Experts of a small language model: 63M parameters.
Below are experts of layer 6 (counted from 0) of a mixture-of-experts language model. Rows are named gate (a neuron's input weights, with its number), up (a neuron's input weights, with its number) and show model dimensions 0-255. Each number is 128 + 32 x the weight over its row's rms, rounded and kept within 0 to 255. Numbers have three digits each.
Before each expert's rows: "gets" lists some tokens that make up at least twice as much of what it gets as of all text. This comes from a sample of Wikipedia text that the model never trained on. Tokens count by the router's weight.

# expert 12
gets: " of", " in", " for", " that", " was", " to"
gate0:122095136089122149113183117108121174063091186127162143071073065080046173193146116130110188151133149095092165122152194161139116153101125163111170119109116106143089081121135118171106114113130145130119125144076108169158079120173153121132191157173105088130123169211088090186167129119144088192188087158124103118073129073092154146095127116074160152116113149139108095075084079137143154105139093106129133090092075116100112111160193201164087119171150114112121146127152140137066204154071102093190173117141217083144088132129125140125158156115105085114108156122142113111136106100157107143146144131121097142218113163084110131100153136147155111103141120147150124146126107098153127131101099106171148165146109185098144182146107134111094152132129120170163119142115164161129122099141152
up0:128144115101108148165167129171122115124126065129161097098116126146095114149118142130143081137101064128163099080082076116096111117157120137154201160126045100076105201160144121097078113146167127167188103090127099128117107154129106087119113083108168148127056116160163180148121181127157153092126169156140167140094159103102126144123154135194151072131101178145145204114135122094134070059165137155185127126106146127189141183083169073161146159116180128202096127157148117136082196166178135153116116108107167157111132132080175176080124126157101118138094142171136109159152113148140154175156179107153172123147150143133179171087113190084083182095160117107123158104140084155100152132098181131097129153125116058115205149122145151106113115087119092122161131099151092123105151128158130
gate1:101126154107132113122160109106146176092094218201096142173163129127103124161157163065115091142171114122180144168182123137075107185150129080078120123157113140095152077116134130093106122108096133099133119132133165116151134114179079163118133183118173076097104142152158176155170150128192162061108153188047088069092134143096132143124099167201123140197138164136135176162119151113091071135157186126116097093136154160152069086133153123157137161149094147146135114092111136169123143174098112200138108124140131129129140173137166121115122075194130150129150127101153110159156092138123063128106178129109151110114173105106140092071113167088166190047088068107089130136121158192151147156143128104079164076161147107141116147102145165093118123168112143133166098150150121112119118076102128
up1:147130164152145143137106178135152103127072100150161092154165110197121122095155097188091156111133119158095159107156148139142145136130134151165167179151120146140077175123061159130119137141107110152126124131141076093079123096142108126128129147114105073111112072149128059120139160130089208123182111083097179100183194168150097089108111085081125126106109142116075195130134123118125081108141149143103132070094132118170133154183091084158030123138168092158075115140156112114189123149159132103150105106091066102125098114122129153147233110076113114151092108132152152141114164141166106120181104193140165151137089162195171139170167084072153097135141115104137161194160139178115104164113127150142073138146093093102118107142182125074144132132101095119149134124067088133198139107112151
gate2:196204128139146153078098182136124108161170144099160167123094161147150146171152110124127138161083151092085129154151099121090127115154101160152177184106127192164131193086156209113129160087105146125080098144144148174120115147158109107113140116138131120218083128205089106102092137100150113108093058136152119178092092102146143141108124144133116088130128132126151088104175172104132156139130121117110186119075148120138160135119074107112075130154132144097085144139112161114109070128095161142127101072165115095130133152104141132127080094094191180149201159145112149109172085117145097157102184125118134119140107117138108167172190066170074110116163110111158153104108118105111144198107166146172118070123144051208147130158094065145096159169151112175128073087149149131152176144147135
up2:152104109080117087111124105118131106083152153131097166170172160139139154075123102175109080034117193094172096099101157148099150097053102142133177116108131111121050150164171103135102095166150128161142081158120108089143082107098168134148140160120131145121190134079099106110107165130077117135137159081118128104157129065104120127116156095122121129135127143149153075111155157074128112190126146085056132100187097179150082129118149102094148100143087131171091084167133167116126172111165157111169142120121128142056161062092148175130146129139138086131128160158109125152118165127092100126182122106093142123118175194139127251166139150109137117173113139105133114139134096103113137085136165085101169201112107089128151156109142064113136102149117143069190154134091160120162135164057101
gate3:138141143148190130135119157147145172183165196150128153175155098185066111115141129085153092126157098138142124112180176112084147163160094112105128152068128135101061116126170123107123163133141188140064121163095199141146088184098120172081124127094180094155117124096113138135138117198170170126119124146150094120063145151119140141132147102107049135092109176079104122153135120065161153185123157146163102181130129134084123135087097145149126081123126086112194147161143070111157119110140116141149120149133065139147160142156129078148121096176133169084104182076118087085080139121088116114096184105204098144129102137085124130175096136129147147101129163095197129162148193108080125133149166169143098102170106155133117157186157159097099146151121143141138233146132152144097074128139101
up3:126127146076109086139155124154057170136113102166123168176119089196119199175134132126092122132135156133146164114130149146149151108113110106120156133106098136150197118121137150154151124159080118104151162196088088143170143183153197123137151143171159137109094127180138174139142145127196169114072104120163116171145123088107096190127085115126097189171119148076130084124185130136130159084124072152125115159067152144116101180153158154116131119120098082119117146124166128132118146188092140145132133139120143156163133096147194146124149099125139148112121154163087100127182128085114098108145111037149107102038111128163136133220126126151148171134122129138110165158136174120150160114115119124115157113097110143061139146048160176042143131126162115216143035128117115097097168101170165

# expert 9
gets: " of", " to", "ing", "s", " with", "es"
gate0:171168166150130053122135164121108147119100154124120133087133091143109132109176141127113114122076164142166163125122162113139070087198181100132131164131135108116154189133156167158087137115147117143133131117151075117118138142120065118101115178104177153139111134121099109102170170102139121071109170171097171099092109209118158179105182132100117106159129090086143117101180093117142116118116150158141136122164089172147121164168121138162177149167144125155130125171128079173114061104202138092102157134138112070073199181158138105159194108166182127153117052175085120204170179092191157091137136085212169168115144115082112118108105170124121129109164160168157146132103122086192125113130113118115133160124063134128151116098153161165135094138128127117119127121138164083049075124093118
up0:098167097145086133101160135153141120174186151134132161146107114084141110095105152141157174157132142086108125157176151123092074137119166170162083138143151122084100088062152093080061089167108182103131117119191128150141076156156156138136071144145078170077139147132162148121107113121161138148180114157135198140111130148112116176131134196105128150153172094064044119119062120097099110088170097089104131169157131132110116172140139095145110123058136118118123105137099142100170190122080118133054112126133140196169121057065156097130109098139089159108137159128124141092153111121141110130134137139107117115129104063162091178163103127144141085122145089135157091121111136135155216158137157175116098115146096163172093163142132154174169068146165133182115110090046131190101170123138085
gate1:118135105116117069107142155146151124131051166126140138138141083098136128066117128117118071070092103096196137158140054181182118083132121119146131106127118126131133163113070136153156116096112181131179151139130125116152118108138127142127186199126141096147145082140149141110152094093136104174142076111147124127165134091163098103144084106116156155117122061131156088137137124146126117180065100117098106089111122150139143201175134135112155133155192104105141093126140186108232082148112176130152173172140051059133128162100180147154143162137157132073157110145123166157111161081095118113109137117144085080126078146150143133098145131164121091127053110160172161186130137159087160092102077048149149129185110196137133108104096153117063083108110101115136106108127165064137115108125057
up1:131115122122155127122118140085174122024079123137152136117095079132177141144141109154075159112141101062112149130146144177115129158105164148082141122149076110167162168128124147071121112104156126160093176069141151105190111129102157140133138137111072154168123126187174188089136186117102170160107121132075210158086078111094073094160093119126151136114126161167196134127089166095140114115174169146094140060132181165122082104143137068189155123121129101112104124158156110109169098105109126144135125150118113201087158126115106122178121096129137117126127102127152138213100126177055142136158117115095086109207101116184137115133116191154113148114193140102171174118079146094107113131155137088117120159086166105116149181140139116125128138156089068120136137121135062081103067128117071
gate2:140050083094072145145141112097103164098108125109181124086072172145165093098097119160094133136131115168062117107098160117120102092146162178091125124154138069146124157179091098106058135149156080161174061090183124155077169200084137137135129085134138174164130119126154131135153220120130115113158172121138134163100157091110146159118157143171125083090119116119093140129109089171137084134110075178131139160107172149091147138126142126180130178100126099150129137158141154136070126172184113051105100198154090190097104108146151112152095136110136128125153109116091100184145114115130103145123146178179130136138126151167209108128078132218136192117071113110132111087109113141097165086098133088098167128123151136146106144144059123129142099146122151171147082120173136172158114090091173
up2:109072072111093158103146135089147194089130155184221080081160134153139125169131144126137171148183103185093145073138129151142118170126144167117126117127191129146154105085137163098145141167097153098128102086131109136085127096120138160061133178113179155171179148148087113100165099146103162115135144143125074101144123144158139155070155110203107148108132127156146201186137105102118077081111093117158155156161152166109164064083120088161144143141092136161080093088083160108144081117083075153095134147149170146092054187078129095154113141124153131147173123127108081141204128129102129098110158119198071145114128213106117169107150180110116105113119085176127138145085114078114127075143138134158135122135142151127195115120116176091132082171139166108112147124066123107139124142137133
gate3:100087120136226172140154096163103154113131177127091121115094111153090143094148151073161091128087136155117071101132179071119088161159109098196099123129115111128121128107161115107134154137122142155110090109134088073090173141095111153148162144137081116098083063163136043185151142156088080165153154159144082154142168158142154154030106110086148068046121142110079085132151127147150095136172116099120121097146119135116057128108112162076148128133154095163169175185131124187084117121123124118113144137133170150123093117132172091182144096144096147129151117122086174102154155126128131162084159133224057163095113141129079122099130163118114103133102154167176101154104123146103115100102139113093148092111153145160092136152148127091139086085173168106161164214108122088114133110090094
up3:176169114091108117136172096113147133167122116113139145105109166077161087101153160139114077129104133104166155123119134115177135100158162134063167091078184134145102161143163162152116114117145163166164110155183148134116104072128121089098050113145160142111180176141140143119109139099129108137089156156119198127145202089128116126198130137116153170140108107175147133122130098129105174144045113170081150112160166140135164101143141094071122086037119112077105019135081119114156069133153151177146129123167115130090133144083128112154109115093139127141152173171158073130159084124129128152104111095105196082180137192117134076163181092122154183127085154126109142147069100127170145121174157121097158159135035064109106170103123143122106151100097135093167117140133133109109163168154111

# expert 10
gets: " the", " and", " The", "'s", " D", "i"
gate0:172154100150083110133192119151140083158105092154147092114148121160124119134098126119138124111120147137119105168159120185182195122115109128053127141173125134115131116119143078116133092119135121134151078156121133149142127134109144133154074184128089141153137137187096120100154082064105158105086187145136084106151095160174152163157126184095105194146147104150159134108124157124223112100130153121182131113102115151122146146172097150190188128112151105065132146126165101088184155144101109095124101096154120094088119109120139118158162111138161168132132164135102079149111065146057105051136187142142111100064077145110086152104088169149096093089124090129115054121111100118118111108172134136087172086093184164138106129173180093051112138083098013152107170139146112149083164116146120
up0:118137172169126149083105098103134183136159060095117088108083153149082140134178115187115111154176138160140139110136111097135158097165105172086201095107127130128076119145128237119178137111125150069037106117138174094142079170133150149136060111202122123123054113182116160102154137119156168127168118159095136102094140091147107068139133136107101128107132139095144165051094108119122131203095124114149097106139195148045130105132128102128114121111133098122160092126108133109138119114086099162165128112141139115133095080151124212150154131134167203143140081128092154106077158105120140125143116150125189113138175132132125138095117133097098131160146199131133099124124122100108154126159115159154078147136142059096180157105083123116172124041082124083153103059123129149130110111098160
gate1:154198128120134129118151156170164087150169181165108104117135172173114143139163197154134139136050187083077096100136134160135120160136134175110090138101129192100157079102153108140148145116104143137165169109134113127132085173115161106186143116140121070197168087101184068128120162129165163157127125115131107142087084102188180145156103141152100067130135129135114156141152081126146150079115159124142145147116188108124146120151117140099077026183177078180145114149105128161106148131126156136151152150148073118141149137132176152119110112168102142063082098114209124141217072121131109147087122160081138109096128119136148150174137145153115101113122131128106123120158061130042076139165143129063124162168159143113112158105116144129100162127173137133056113122128051141129161077164117
up1:168117144139158137148132167126098159159140096100111103120100128123108136084143088148166121120179059176159189126124135126128180157115090095111126145119110122170072170166138123155105060149147121158149094108132146118114157096149068170114124176147137135156139130113089138138127118118139112102088121171105127131067146109122095143080199188146141164149085128162138080143087130202131155190136147113125121136147118156163101133194205168113185154108114149141114153132135114119160063069099135105110130135054196158140170128147197160110135193140071172164111131146167151203169150105175141082097128135177180153172078067115122139068112116119100147120067181124087173141158176138134152147131071140190084165093104173139151090177146182114148102118102108158124135138073203127140115132103111
gate2:054126102115215125179131128106080088099158193151099154114192120109119111139073210072127144137192138045143095135075078151098094165122181142100102066123140091152127178101135161112139220121095122139125160116101116143174154142168078102152141121182173129117121159152208136093157163140074160155110157140137157078135105157160115130120119139125102169136148163153113141114116118182111109095169148184164094145064140114137149148176139119138146129133162136141098147115110119121154144118160139101181119189066134125134105188140157100095150153176116106107103097093134089164112116133101122099091120118190117091173068127104134025157195069127149137132140098182133107088145124158091150145118118107091138121142097111126146148108156077180151146110132145121096132066088078135108132128178137
up2:167087082099130106149109126110109103128125184113149139158200106129137111172133191206162142083139136117085109189100109109146154111146131103131104137096081139112117127100105169140118128101183154096154114114140107125096134153125143134196145156181149109049154167070079082121129151144198135075138169096091177108148174108100146152102075017171128121156156135166100150112125128100113127086179193168099101128151140094136110084095137199162090135161038116168151095099171143142160132134085082142142091127122122109094102104118128154138167107089100146097097137127147182118117143106124149185189098106141166124154146122116151170109085162159092132123118112169152125111139177192098155104083075105115127144170073087118092100135117088060102140090137130151154056162104103157171162173119146
gate3:135094131134047117150116141166233164180130168069138152082142104143104140078163150145114162095128174073133091137140141219095102122182166106121130142102116137153091111149092165081100146095061146134094142139150131141199133115110110078116073125101126153126162094172163090092123176146112072153141149146144120131083153095126157117232100113164043153135098110086161097063145104134103094114112166121088164118147133109109123167155167125195091162110138117103148098130070114104155127112095127147137109123107116116116147122117161151133164161165209124124081127082140101170159132131135149135069137142196110135112148115180136182119143143146154154116113159080124116071145096130168075059137177104179104115119147113143124201136110098153083143093185111144165162120109125176174140142132166
up3:129151130175146077184103144130163146141136116119173162075165182165124100126136180138153142064127177111120087171131089095156115132175096080110117135085103109199126133099079107149107125121052137137142151143162064177125129116072124107115136169092165093106181106188135159119127044155112136103100086107152130172116089104139172024170115089146142100151115123099109126099116132175150092171139149126105116106119153130106085140109092169109114173183077161137138121154089168110160161089162124093135116103129170142139145112126119103078116141154165146151140139104064123112130096124126055121044140107174120127219187142110153175121077087154137125177161136156145148056105104084153079101132144083113098170110114099122119114101136130119158176143174179126056088155117166159167149112141160